config.toml
d_expert = 288
d_shared_expert = 256
router_score = "sigmoid"
balance_loss = 0.000358
head_dim = 64
norm_eps = 1e-05
rope_base = 10000.0
init = "uniform"
init_std_qkv = 0.0236
init_std_up = 0.0236
lr = 0.00749
schedule = "wsd"
Below are experts of layer 3 (counted from 0) of a mixture-of-experts language model. Rows are named down (a neuron's output weights, with its number) and show model dimensions 128-255. Each number is 128 + 24 x the weight over its row's rms, rounded and kept within 0 to 255. Numbers have three digits each.
Before each expert's rows: "comes before" lists some tokens at least twice as common just after its tokens as in all text. This comes from a sample of Wikipedia text that the model never trained on. Tokens count by the router's weight.

# expert 8
comes before: "-", "|", "==", "The", "===", " first"
down0:104160146138130128113127168170136116140152127113078127129137108132126107135145141101135167102132178140133146142073152138116172129119192106110134119150129109119112123129139102124104136109136156131123139132106091159095119113134145098130083126137159145115112118139123108085137141114143122149106131159138165130125126147123109138125124115087142147127130110160151136126148147103122156117119
down1:093140139121086112147123103137087098086099155139104126137135130103132162127119162158095121156101100092148143090140094118121105133116150117129113112160173128127128109119130182125122128133112105112153120171129127072155150087081141138101113137111153134137165119099140135110104142142150091139183119150118119098053099155124089181111166099125102123146126101153105086149182131120091081124113
down2:101118087128068145152140118123137149124154094148103130153138111140124134112105120137148130085149132133146091163120177109178116072135154123133082127082111118138174115107128148114157161138091066148136085154163147110131119109161099135098131130132136133130103165104137133125137139168136129140113111143114175109184133128105136123115136128127125133152165145116111095128111111157147127138132
down3:114110106158084095151085158122130171164176107108162110168107102174112124166104122166114126141139085174174115144133119100159111174144142107130107089117142132114142141128166124098129101096112114108116130166164108118124165111135083146153117110147134136147096150157115099084130113120136132154089115087156166116110145091096142130087128145148146095138083128130171119122141151149171120126145
down4:119167184121115138142124128130114136160074100129125125161135128131153156143082131140141165098125140159169103100197152141134140119170132123088181140091145108122104131156122110092169132078124133114134114112221097128139130139108111137176149131089103097137114120115114112132148135130119155122093150115133154170117134115111133127134099129174107137110110109073123087114120168146131140125144
down5:170157136139125147122130135137107131118105160122061127119144167086098092140131087122091116122086139079109138118156113131140157089151124131158106111124118087155104127139144128099123189166120119096161138148114130124129097104127126100156150125130118127139161117114131109093105160152098065116101116154128140087163116139133108133123108149158108082140096147138117099124108116100147122155143
down6:150159131137112155134082092139119094090120148145147101106142139114128116150137108116101076106099134133117128148130124160153121104133218146122130165129117193147122118141120154104083101141109110138112140137131115156131097130170142158116142147146122103132125144136195121072083124140124168129135116103122148108182116136121084099123104134108119120115107151096140107113146144124091136099148
down7:099160127121102153101160156112092133141086186170147153153110115138130123158155117140112136128142123102086081158104114138147107119153137124148070085134132135129167153122155191148101134127153098167111104129097139148093135139092148151129122150173172169131114109138194156142092135157096171100113130110096152112137086142104130123122121137136110110148124149117153159135152170145118078120147
down8:127125115158154143150124123102106122100134145117089173179119129150131149105120128090128170132160178101109107122103131102122151126138139154122097136142164151126152127125155176117160115095108149135106129143129167125106135136120099150140198110142116076106154105165147114130124145123136157127175161161149114149110110078136130078107117105135121103154127150120124114115133131125099128134125
down9:115107096114140129121122118104138102124143154140142139120128150138128149131140093168083158127105115101145126133103116104146109127091111116100100116122150136155144137103138149106144093117170131142127128129116165136147095097120112137075119066145104146111122126152127133119111134138101139081141100143102130146117115106135114186145121131109110108145107135194114123096138124140162097183122
down10:146067153124153132140153154171087077114138140135145176140135110111147117130117139112174131144120106105126093082133137148128083135128174106114114127151122158139112145174077077107138122134153135156194132109111139086136098164146096117109125110176107190120136107113176136121092135131085145120149116126106102114113115141157127109148108121089127072128117119127112112139135110104155148116139
down11:115098157134119135118125153123151143167134110170176156081151114097153119135151126140084179144113106123113155106163154118139096133100099104111112166129108149117139151127133149124190128078166133088130150135122098140079088111135107086120119149106178113107148132158106091142119138086136107091155115135108136106169129131142125174118160155108118077112112148132100150125120170166142089129144
down12:118110120144184125130138102143076106137151138151173157120133101149137143121146109126083093157097141124100105165124108082095076121135103137132129120169157111128121135130136145132115103104129128136136116133095120126128124138110116082135116131145163110116095092135126125177149171071099110119101124086139093133140129098107113117131156111146146124132104094120143121139174124130124157135129
down13:093136093129132081102098120138123137145115173128136128098099178155111135118137109145142129100125128096132127135127118169150140146105094145130135098163136096130092131107147110146112137130124096106109142144144084177093129149114117123106184117129139146138110101126161110114119109168098136120132145119119115111153122153129104139137154165164141098133118135161148130163110127126126115122075

# expert 2
comes before: " |", "0", "1", "2", "3", "4"
down0:156114121142098128141110138116128143142091117078117150142127131127132086157148151129175147066145149117115131155167188149142120122105115125113108157154126107133132101118168129117106128120136142119103131145155150160128120122140152145146123073102071088143150133132124143149109157159106077099103174133116143153175163157140176125114126134152191114144121122062140125138137132139114140122142
down1:124142146102156159149137151108129147111128125142108117153131104109133142164114163109116115124140117078142167109133129143148125111118147165121155120101113149158148106102154119088087139127113095118147129113122100118120110145170142097139149122098131092160099104081074102151164133079121102103109119111159082128155111103177143212111151096154151108094111127119130152133142155141150134143115
down2:095153128114141156171131129145139110103128119155094117124155136129138125131107094150138091101120158137126136127149105118187154136147087121146140134124120127080107155151105113118117147148132137122157151120121097121113121156102158130160122112146153089117176090150167145128121115108169106138150133160088130124119119101105090135099135133093124135164091161122156113134121147106099139082106
down3:082123112115110116114108128147077129096113151097112118099157107134110145145103102126127109098136117154136117137131082139085131074166109089158128117148141118123122148140128094123151145115119158130098109108124118117108144107104086195110134147105097113090148149132110131137135133157118123103111133133111147157139145175108144126177143150146110136110147118132121090143085160158125113114117
down4:104100111119129139148123099137171143121083103163107123110119094132164101198145132173113169108129129165148148120139076122101168140113153141121110097121132133131099119168101136099131137124150090143108104174161161100155136103170109146145164136138099120151102109147130129125134142118176115131172136111122090126128110169108139135133175162107072093122116140113097126125094145113088093109121
down5:152069105141095114110171123156099153141109117162156132095140114142127179134089120077141097131103138131073120155126117158126131128108095169147170117101115104131136133143148139116091155133142130097134124118124120110141112152117112157152144169097167155110104165107147132100152178135123106161154108112093161116125111131121135085103175131135131128122163118144107109109119078121069131138139
down6:089101095134147115137127148115113082108133134102158157146120087070124120126105137159137135156163157106125088132163141118151141142131106152152165105162125130101116088116134112132112107086107108083124148089088166135124137171111121136134100133132106129083142131135117123147120126157097121129167156174119119153131121148144130167130135107123120138078150098081113122135119138091131147126144
down7:109120131139119124081133106047109108115160122135140150098108154106096105094146102130122118135113103127089111132147172124136143113111108105126111154146105125111158119102088162117139158125109126102077157138148079131129108129139109133137145124130116156091150123155138124207144137126155118107123133128106131116148137162088157143151110141111142139134137123105136118097122137158128128087076
down8:124141094102132099110104118140128089168129120121108146148141110140105099130091135106143135136101128158139098139138104127101089115096172132133121111134147100123094152131135082127156109150160101115114141117124088150136159116175073103147138130154139096127054151144110118150110126149180147146166113155119166139136116114125102129119163080131123129133117112102105125122161137103115106157102
down9:076113073132114082154144102108107111148141144129078144109144173127091123116148169128125103099125127169123155121153138079156099122146168143126102166118128127129173119170067149114144153160115186110108158155148144104147132113125122149176087126111143148128131127149083160091113125080139098136125115154163114093086113106103109145124136114099111118112169188144150073156122128113110127129095
down10:147149118121091109126106125140133115145147148149104148111162100156110139123171128218131093161155126133131095147115132107070156149173165153104100134132125188144106147124133117141097114157130132198123137104139132093138046071154090129126111085125118137143108099137135108120163102121136132112081126131123182132142141134142129131139133143106122095126133137111081110136115122142143142155131
down11:127133143172100146144145110113133159146122100067114109166101122146141139107160090120101112133130146140074167153159155142126118122142125127096163153102151103138127083102150122090101119142098128087121092114094130116138115119123189090139169124170107148124112131137124108155110148160133116091128133151116161142172143132103117117139154150101125132153143129130091140104163101157104112109097
down12:166102107127142120094103143163118128122132156160161125126093109133120129122139120150106090078117125128105080117111137143178100119167122163127094082164125126158120117126145099117124134096158114154100109183164133084133128159124135105162111148161131114131109122102109133138126157133110131113156113156129134106147133070112096087118174155122159116109144135090153103180132115135153124128128
down13:089132105093112073089139110105144123124153113082124149139140126114156116160110120043118131086126119158120138126139158110111161166093106118127115149135147110155092151126107134108137126143144107118118115124124156138115123168127118147115126129124136117139117118144159124148145096097119125144133150161099125124134132106100116146137159177121163100110134173116166182078117133131147086189110

# expert 1
comes before: "|", " ", "-", " The", "==", "0"
down0:140123127141138150096123143104106088134116113133139147132100174140163127093156104124161126127109124146140111107131123135096123105118117160137112139131100148135116121128093096083125122107167154121096106105131083151127136100157157081113110155095161170128132141151101172120180122104152140132120110106158112123121119116147124168129139148116141135115105157115133173130091150111129146167130
down1:093139138085126135130121087169149129157112125176151138184135088135095132135126122119113170130084113151099155149149134094134148155123153107116100131119129119129150108117143129153125115160113130131109139139095122113127105106144078164100133095137139100141156154161125113152150097137084113131135143139069144129098095081110141129149108129126135167121144110114102139146193149107108097131097
down2:128125089090113107141121118129142116144091144116152119149150135149113099160113129129125127137089128127160148131151129102160116131112147112093194143090145134116141159112130087132108100116179177126149126107152147148105135136112119088090116108178168128152132121089132146135156117098112098139109129195130061138144176137153160146106130156131096146125138107116163142094139104125121148123126
down3:114150148147156090101133188108158117074143132108130148165139135155104136138150129147111148126153159137118115166158133166126082126149111148115123125138102095116111147140135135167155170141100165146165121115162149142113181114113129176160156116122118124078105120146142135113137144154143142148158167107086149065134114138144093106097110169125146173111125131130145135140152115122093091129101
down4:114105127150153099114144112124116125149140100096120134184106130171137132137112146124123148153099099158093126117131158114100136149133112162086079129120119132107142123090129121137154143147137090141151123116127185104109087096084130134080091129127126112147128117138136132133089119107111144123118125109119158134105128130149149130137154134153134125103172153126120139093147136125131125109109
down5:177143132135092080177141113137119167156130127173129135106150127180116121106109092132103154144130115099164094111172091105102118183113119126144098157130070151158152151070111140122113137110169161134115069109139117122117097136111161134124135141112112140109138100139093108135129131095107060148125128123169188141080107132082106165130162145115156164152146142101126096133140106102131137159085
down6:142145103140132072131153134130141118114124128087147169145156105101088124120104135138178137143100134156160131124144109142177159125126132138159141148117105105073139134154096143100068141142142113109057125134108150108116111112105084135107164115131107115179130152132132140160085112086142100146115114093110151154106141144139136133147114114134114104135133124096159138133129148122086113104131
down7:112117133129108119119106105137110144107166135125165101127135108075153109139134128154146138129161113161113102127145126117126128157151171106104144097169133115130124091133140132160088142106152164122162126127150139144135127187146118105165073131144092153130111100121128125142137093106164109142117141155136131161164134085110148100093135081096140089123151159138087160140142153144135145125132
down8:123125132121121164123112142107151163155119122133133105132112134121167150180124148150117106111151139141136106111156165160127134123159132092164173087177131151101130140108066168142155150097135098135160106147132122134114159140141119146106188106140159117146135213116134135103126141164127157099157113121156141115133118119108088082124138141097090136188144122128102135105136156126133147070119
down9:124118075144142130173100146130119158131127103123152135113092157111119131152164110130137146140104099124107166127085118146182150079131119105164085149113207126180131136097128165139111160112141117119097137125139153128163142146129146137141122131106149111069118092072138096131091120093111132140165103163148106147158148098140137160140114114121132119122108134135139110154148100136122122120069
down10:123126114125109076166120160141142144099121096138144106101126115095105113129144159133093168081123114130135105112144126113154143107137117126122162147179133113102130087139125119156137119131063127141121142090139138135129134126141108123150108127115138076099115132106138155075118119133115109149110108123145115115110153148105145135120108164113099154173110102105166100149089113173103084128131
down11:194096153111145102142106089121051128150135103118135140118160132118115133122142106137134148115147145114128182143151148099132134117143166119138128123097134090113121155081103117169165092131151101132101131150135139107128156119210156126116103102137152135103149091139103155119112139130136157130109132116124138112100092127124097144129141115142138129100164159111166157152154175152161106151157
down12:141169173091122143103163095168160145142153079126144129146151157137088098087145103129155118110150145103179134142115151152111151097117135137167111120121068147105158159096114084128133079085093118135133140125124134116117147121133122124092171149094107114096118128114121125114138117133114141150082080127133088123115143109151152101123115124131110093149121130178133105149130169130135118132119
down13:125156111129104125050114119102139113188167137114112099153151147135089119142137147124124144127129142166129095154077116101132158179160137118131137110116124137119141130101111143121094140110100096123126131130122118123107143126072110130117154129110153130092129075134095118140145128144138139154105124153113085139119112142124146145104138113115156094103138103095169118105140151147157131091137

# expert 10
comes before: ",", " of", "\n", ".", " and", " in"
down0:113125140106133125144132096098151137106082132135160108179159084160174083090142129144132125114207179126151178146121124130158128127117100102160145126090159108151106148151149149135131112102089146112157129120128138110120149111112108126111116115148139116156106143091125074105109109129140108137145153132146160127156142126152136084087153102101134157162159177112122142099144128122111138122136
down1:158129149112127100116109146165103112109125168141091173103118137123142069185138181193097135139129121168148107109147122149148142065130124132155135113151144124068121117145078111164132140134118071113142120112121083151149120092121163144152123153131125107139124119141111173117127148153145112128151126126151148120176149174094123138106115126125144114127140120121116098123101134103083116144130
down2:107142150150112139153116067101153143107157107081104129137112140097109132142098064128108117104149114108112114075105112101148166133107140093152144164133128114119128166151141164090135117069103111129147196156152137114118126111131123129150124126158139121102124134126127146101134161130100162142131127099098118137128157114088163173101110146134140118081153150149100116163088117114094148105097
down3:156144133098150156175101136097123139118143125108129115097133141142102123126118106090049145125106095131145126113130108141118115164174154118123119112114149102116128141109145135090140125107132091132137144100118123103111149112127120145106123138099114130161077184114156131079107136146122154116142143117139134152137085165098130132151101176162165129123092131117099116150119168107118074134106
down4:132140096144128178135136105105102118058093129116146179125125126143137135151125127126123169125141129141120136142091141150146131111147126144164122195132119125135136110097129145107111181134136094129140129113174091086127116095121130124190106118113123156068116127141117157137116126067095129122096116122123070136161116121126085132141106144127118081090117142113134160166146154116160101122121
down5:126155103120090120137131119191138127119128135112103138149161128131119137171084131104134118176142127102118129073148137104138118166147122112123113108145124134122105102168087139119112161137147132146140127144119106106128169091164144149143177089093153145125100091138118098110092143144154139109111121138118126139128140153139155057122130135178136105091121103158130151175138143123084129144149
down6:119088118112136116122063119093136139119134148081158107138152162100129115209164111094155147119110144134172132103139100135145165172102097114122134164155112124146084128134130138144160114140153103116147132107139158136100107167130164095151134161144101136101116086181112111148124139144106124126090138130120138162146132133118137134131121091164130095164099145163126122134173136131100125147115
down7:129187120094157114084107120139100132108151133134123077170069100158159121091131142139141129150072111186101120149106111173101151096126116115141104142128139162157144143101129094123120103072174154124143145128136137108156166097141121112140135130116140155152151123072133098127140108110129081134155175086119156153156126096171140118068128135141180146125139134101153121124100150105147154122113
down8:096121140104111107123171112122131170122113127181162109154148129139103165141150149123084119131108175130132133134097138159103137126107127131141109103161110138137127138150153103156177100106110159129091123099117096123139114156152091143104146165099139127097134136122115142123119140114116120112142125126116128109109123148125130146124075107131170129116078137136085119159157173122069129109112
down9:117095111104127142159148131150164099143113115122076112117130083136090194097127183098113097116119085109148128135069136152133116108122151177170110120143148137095149124123175130132138088149115126117083100149128114159090105110133143112166124122159128173102153155122162115112141108165155149127098137107132130116132115133124157124117142115140107120134092087111165135142094133129151152111131
down10:120109137129112164117137154142133140151129113136107117145136137148118125100124110144156148114123107145135119097091158096105106140157095146149154128122143149107166108151098115118086113118140128140100100097126149115097147123189129106165155119123105101108105135169111138122125118133117137138157132111140134121136151172117126140200145094088142146122124153122128080107103119142101121132149
down11:171151144116126120123091087171130160162149154136153140152122108138143110156151131120138092126128130104156118150127133088125104177127094101130126106122144180070151109156137111149110165110129170137152116135129139147152175119111077084123134153136107167120154081121121102119096119155107104138125142100098144141132087109152124099128106112124115120149113139133120109118127105122160112120148
down12:137147117175113146172137175140102114091165080152134101116137094132194101103103065078161115130157164105116128147159099125102133138119096106148094169100126122110108129149092094125123136101122132136155138119118159110104114102177156122112133131076105115129083145133108123142110118146130135145104136168110135154123132160114107142118081134115152142120146115151150133127185169130116189067105
down13:200124138157127078131147143143127138094152124150134121131058097174124149159130118162160110074139111136102146115138120199119144123123122171128083127140097154188164087106118137149124086131119117122137131156148103147140116149139147102103169124137131154124134161089118147117081110184114134129079174136051146114097115133152142145125167123120128126121104143159123104102062149122109136162166

# expert 4
comes before: " the", " a", " he", " and", " be", " an"
down0:149110107137187106146097169103103140127112138119146109161169116137128128144095143103141132148103143132146112134128127120127123125161105125094157130116146094160147157069116102118138134100138175163170072098152144120111120066097143149154078083166126102112107136112117181109119135103121116115120116144142125140133185152143131156138106132117123077134161126120081157169105141144152117123128
down1:129106162166095094134145117115168140150109116096122147102115121090113139124148128126172125166169154116110107127087173125102205138139123142108134107155166128096112134150138112102062150127096134139118097087155113107096139138160139163148112128101095119133083080115112121126091151124078134139176126155109125129131131129115131124116123152139146114117104109125085150081143101130150150131136
down2:166147130149120158105125118181162109156149151105170140163144116159140121176142136106089142101112127139138113121138128170160132165143128165118134136162122091110111126140112122095142128141124121109154131092125136158127142123119165123150145102126156132118118119116148138085121156120166111128084179116116102140155160136095099132109111160093152108093109137112098072124117147103129112163136
down3:110161141164108079152130132115136189161124119120127113097162079135157113160121148126135112129137110108146104113114060128127059135125159136140130143189137135123113163139120086103125148162083147095110114151095161171139156112124123111118159138159115110125117085090122143138116103143152180123106127153122145165149138157153101105137134112165118086137108117103131152119117136077121080119154
down4:097124110168138143139113122146107145151135043134113128102171148092136143144137134185128145134137119155103127159108159131095125171106107087106086152132102117131133131174128109112178146111094150118159123117164159105121100105111140104105131079156106102141128134135145111114163158113135159070091092166154162119156144096150129142152109125117111136157121083123137088170127145117085159117136
down5:127096124122112140087121079119102142142112129128120106127128159127167139171146120136133150110148157138151156072097138142132144164103097144193093185150105109136129063138131119157126154082106138136171113157135116111148159162104128106130146136175162146161121150098144145118138099117120122139115097130153136130095153113101163180120101121127104122176119103166116138175133162154166142153121
down6:090122141118096110121136120141112122141150107110127127109103119125116112121140112169113111120131130148105141110133165100153126113122101099136144164089128128108126111100148121142143096156156116142086138123105112186117113140129129130094154106113121114155173147157156159122127147154087110150113170094169108138131126159154144133102163154085067138153140131131072168149151105140116126131149
down7:112096103154113087139137138136174134127136146115146159149119143124160114117108108122130129100116104146133133150089181173130103105085141140106142126093118093154091131136055128131108138143155135140124111151130146111162097142140142090111143085143113122105148126154096087130134108131137129116077103123124126095130122165130082087100136110143117137184103143095089094167128095074133148149127
down8:086161132115084119108118136126114143166118171080178120114101125155103098167133145143147138117104076141151111133135113155102159129111148139153112155148126121159122120156150097060099109155139124097174153122185140115113141121189123124154131082132131126153113121161127130118106134085170091126139132146174123144091136114129145123122139095118118144140140126131093120126109120122112105162134
down9:143097133116130126177151107139086174137118097114124147154123131160138140119168091156147125123122113138145105127140076126153124183124122126121143144113125138109119143091163106165097114154153154162146104100165109135146137129090110168147105123129139106146144164144140134138117119098113168154126133151137132117095119171085153151136135145118139132130142117146131165155139087132176080138123
down10:110052076122163122156135130111133124115118143135119121107134091136151114129143093112127160123166101122162122152138129122133097116129144133117120085129147112105141172135137164152130118104093099171114103141146097101097135119130127190119086155157149147144110136162148160173116105128153127116150098161145114093070102094107135117148114120202146108063153134126184119151117133149085101137138
down11:159163113140160172136086148126125059143131103125113132138160145135159114144152103104132135105091110134136092142136134129076173147133120169119084105155130138142174128114122118152139122106147116126103147118106136128096134101144121105124138137130146124148135138137144135170135134154138117099141156141084102139148108102123137111098106137081175110164109134112141117146126104149138121096137
down12:128146110141157158099143099121110122152118191096131141125081131124103131167108137103149141093153101163119109127118124138162157122117139117140155144105173135126157137152111123129135145088117124115164100136132095110115126158140105130119135140124101132134104099090143157143109112150115140137110152100157155139132111073098091131163116145152129149122145149117157140107121174104141133089099
down13:139107101146088120091156099117103142100135134119159119141107111091095150127169153148147147100141137087057125143138103134082106181142130104145121165167155171129144113156166133180146146155121153123129125139096144111154144185134141168166120160125103124115095105107108130096108087158150119138113119164176154100091126119161130142120096149116110150111145077113097136128121126167119126129135

# expert 9
comes before: " to", " in", " of", " by", " the", " for"
down0:094131124110097140157116108139142137112134180148121152156130103156121157094186116141086117094116107116085137141119152135134152121094111117120082119197152127107148132155155138133165114079129143144157093157174163149132112156127133151128139130141117138121091161108108097146120159152083180132132121128092145158107143120138109126156118150189115120132160119098145116116147100099146150112097
down1:134112128140123113137103116098125120120136149137127154090129092129083180157088142099109086116155125083140138150149147123112068115137117150149127109128131148090118155162145092155093113117128126137134141134111117125137100126113123100128123109116122146142140103123136144127133116131114104133163109147140138125115153093132115161128112135152110129133116125116133122124142108148076146077154
down2:165172149125206133103162101104110135138121125119146097101164126134094072098128145139107107107101130129146127140105158133134138157151136091140132128155168116141159144108138107096122132098135166136143088122134161116134161132151130105120139155137148098116140135143134123096128082136146108139137129129110149148100122119086119105085101109105131130114133146090120165111089109119130134135112
down3:106173100107150109073137133129149141110150130146082148108102147145143119143148152084172142116125172108149104182094120114100163120147137064163079157126108135133098162136103100133130128116127129117138098089092144127126130123102130160121136125126131109140126151149144137127134146114157154163105155159148125134118171070114136135160168154109119115127148108131121187124126111157120091146150
down4:094151108125112124183120120119124125143115127102093113136088140171102140096133129160140116183088114141134144135149145141156176138131123161126100171132178119080133120118122119163131111138124098123111104141148150143132099159120114135109091125157157145121099116136112147169087185097145112094073161103131138127121106136132105151136130141149137135158156065102151125139091115144121154118146
down5:156126116093147141153115103126137143135126154115094096141106118137096168144133145100125140134120117117121135136100114157124099168115137138101135158145079105132153133089107108128127106106122124170136135130139173142148129131143137139114105157134137106155120110124137170147125139140094124125167120118128148124149130117152169144141158150094122128159120174123112129199089148128106122118145
down6:107165152082124148054168181133104128112078162121107126099144116118122181120122115109123120172122112129179089175142124121159140150116110132096139138101116114157132117114133127128113183095121096121115155117091114124109111141158115086107089107078169115110143090156104100157137170075124161147106139134105132086089098146123149140123144090144140102127122126098099113126138132115115116117116
down7:097148085133079104113120108191105107131113090136119158178123137149120082112122177133142157119137120161117118110135127117126109124138136137112141115152119085122150130164158097117087141150091119069149141088138111107110158069132142158120119129134125132113158170154147114108118131117143096093131113146127089100118126127163129121104095075157121111112140117199181138115138158114136073135114
down8:114101140123103151175111119094121155133112126114153116103127066137101108128144101174139168131142121192117160122099171093152147141140158113100111124126131125103110122116113155141114119096145095161114141102127135132114108134138123119153095116092129137112160169156111084140106111113154164155126136077141147079082132099113114115131127160135130140132171167098148136139108178128124094133138
down9:133134135096142141149085124170161164091137115094091134123146189093135146123130143109125163105142149137116123149099153088144134148089125137125136124113162139113129154142121084084132088099141156157087155142105071142105120094163143093121145146155160099140084134148185097121119144131112120138139177140110154104134123155155100130159135174092128141121139123122140112114154087094135105147122
down10:119110127127124113135143142157138128124167159094112099123108120144117145138160144128133131116101122142116123106123138131116150098129109156119148133129138111149138157084163128146110102122129102139123169149097140124094132136145099119137088120082134100141127099134117102130131135151177140110107088136110170125143113113167064127133110110157106080123127119160118109130129113149129112114134
down11:143141146148144160126145111156103137130135112143123188100128095164140141125095116133147104110168160131084125145127130104141132134128139151144135115136105114131121145177081123139123132095119130127130139093157132118103166125148156105114125101093134172129080140066155141111119112119143087148129106151128180159129135114132130163115099148143154140119112123096139134132132123095129127115101
down12:128094167155121114116142116098181123149110119186134133131105073126145132153144096099116173141116151106110111107108086159139130088127119108135097116108106134135130122182112158178151100141133105111174131127141103133083093126128148098147122170133127138111124146126131153089143160100137129144122105146125143168127076114098168149112116141106160115115142150147128146138165083167110104100132
down13:138137136100159102165107140155119138107092153141111111148128115113150133138143185148135126112082199142108176136173128098138105102132085139096116163118092142140088144124112122096164133101136126114141177110170177107160149150101126142119094134132135120102117137137115153100104141124118108139120132159112155105111102160118159140122093150120147120158177098128107142141118138149078145155152

# expert 0
comes before: " ", " the", " —", " \"", " L", " A"
down0:220127124149141137067116118149130155107124113131112135130142136126103106119135195182142123139129154130100103161105159142115129130164104159083059124179138159146127109150073138133112156089151124143111124137105137132105122129123164161109127112122139111138131088125177106099096156139104059085142079163131127160112114124129088108142117192135151125118152126118108146108122129153141116109150
down1:138135097111143158077144086119157141147152183182116127153137135131110094138156144156119134113173134151133141191157147152137089136111111191130116121139142107135166131150116107135122121110137107115087102140133131109141091131134086112101114136121115151139111118161127094149153124129130110151116111149094154164117154124155131113121165119152103117130173164096164156125134167120158109156113
down2:121193113109124140150132080152171112122152167134143106131149118160150110071109135116099127139132115102101174129112168146105099172148120116144180126140110126109098111156101118100099171153099165114133138137096076153149126126146133153165117138155115133096103130082134081138141146072111094117097116139146136102101092099125134135111138131147109140156115119142108168107145125102080137128138
down3:150122137107146152140134119128129110099109104103158141110142176125139157169129129139168137101078153167100120099168163110161117111115145162114132131134137145140098105094141055180125129121150162123117106139125156133146095145211158116165137104119094108159177113136098122128132091119128129132135144156111112154148102169129093160126119126146104109084094111085150134136141119116153120142128
down4:134105116128139146162097118135134128111093141132138113125159136125160164139126127185160145149147130127087153155140108145089123146150123140148155167062147175112165117143111114130154121123142113107204142089121134104096164146083153181060139134145107123125133163135118140114129127132159109129186086091124157133147137117119093142148109074136111149101090151117110166151129154118137140116218
down5:126109129131177083143163097120109195107135159176124153108149126138100158102120144124123150146172113098135109128164069135155102120117141132143070101169142113115077122091142108194150156129147129168134128098155078113135160118126146185145146168110116115111109154107144119178165140139156175144119164092125149129118095108153100141117113132124113117135155175111134152160110127145086127114090
down6:175121139119170101158128176131125118162121126108123143093122112149157095138091125106144111142055128135150107121128138088112108101144128110137157139115132154176134125134115133136137152126113119111153134163139057150171108147187108095088095100131145130137125143168132097148093076185116071151136136106139093144166131139129178113100174103155141118137120100150135145167118167120104100178133
down7:104124111073129131160091137082122140122121154117178086140160126149177125162111182117092125152056146122136129101135119141088088140085105126138147104132152120135133116158154125156183152151107096123135137116133156074130164093139124097172120201159117120103115127108079133113085119132140108097175158119159179120101154091111136071086103125126089126171147106137170134120127137141152177111130
down8:106134181142175056123143127131139145105133117107082163150148116189130114162113166111145101099125133136150152153122128090141161153103125124092124121101170128150164149140162108144135153121118144120141067156131124132150138102116175158148126125138133079115104071134091085075091077102128059169106143101144078094100160124109144123165138126097165099113110158122110123147117132107161121136112
down9:142141096121126172123071152127146126150128140153174095167105133135110136163136148139095113123123127156151128168119096140087123157141111088124146122123131099090144124096096136112098126137067153128127118066128131121139106169139072118067115155122125113171127121132130106150119099129127141130176093142124141121163127107138135120133138128114139100130091092112116116118127130110128096145127
down10:101113124120135132119128171157138100162161168088104060110149161090136105153158128119085094136122069143150115128151172131121152145122127130116108128097126141142092110079117117131101131110152114135125135141131167118156119123131139151154141133147105134161127162116100150123161122109095147130078165184112101146150125160159148132129121118149127087123139141089126172135156095129129120129103
down11:121169102133159135119134112131170138123111116107151154124106130117126151137120089117127136131128146117100122110151093134126119156169126096148130110153106119164108099167152100133136151148109081128139189152114118124112138114107100125127144114086084143138139146138140087109124153116133121117135142089079146129098132134140146123132134146107106168106130101155137149101140138100118139130134
down12:126082094127123153097134160100135113116151139133139139126107146116115092093144107133084120099125103129189168127130085106132114152105096134131127095125155104120093151145162094095110140124149111118128167092098105169110137100168125127115130115132112153170135129105123154097139137153062083131128098154117091125144133111150139104144115085130154138127135101111121170119135137128139098157141
down13:114133102120097126179110112133118107099145127143130128112158159126108151123150149110147129161164131134133164154122146144166140107141114145139172125089115158122140122111101098105115143130117148175056114098115108193138076107126132137130096150127153170096099162166144106073159143140115130153142121140146164130104124091063128165088130105123134157126142110138158142127130113139154140138160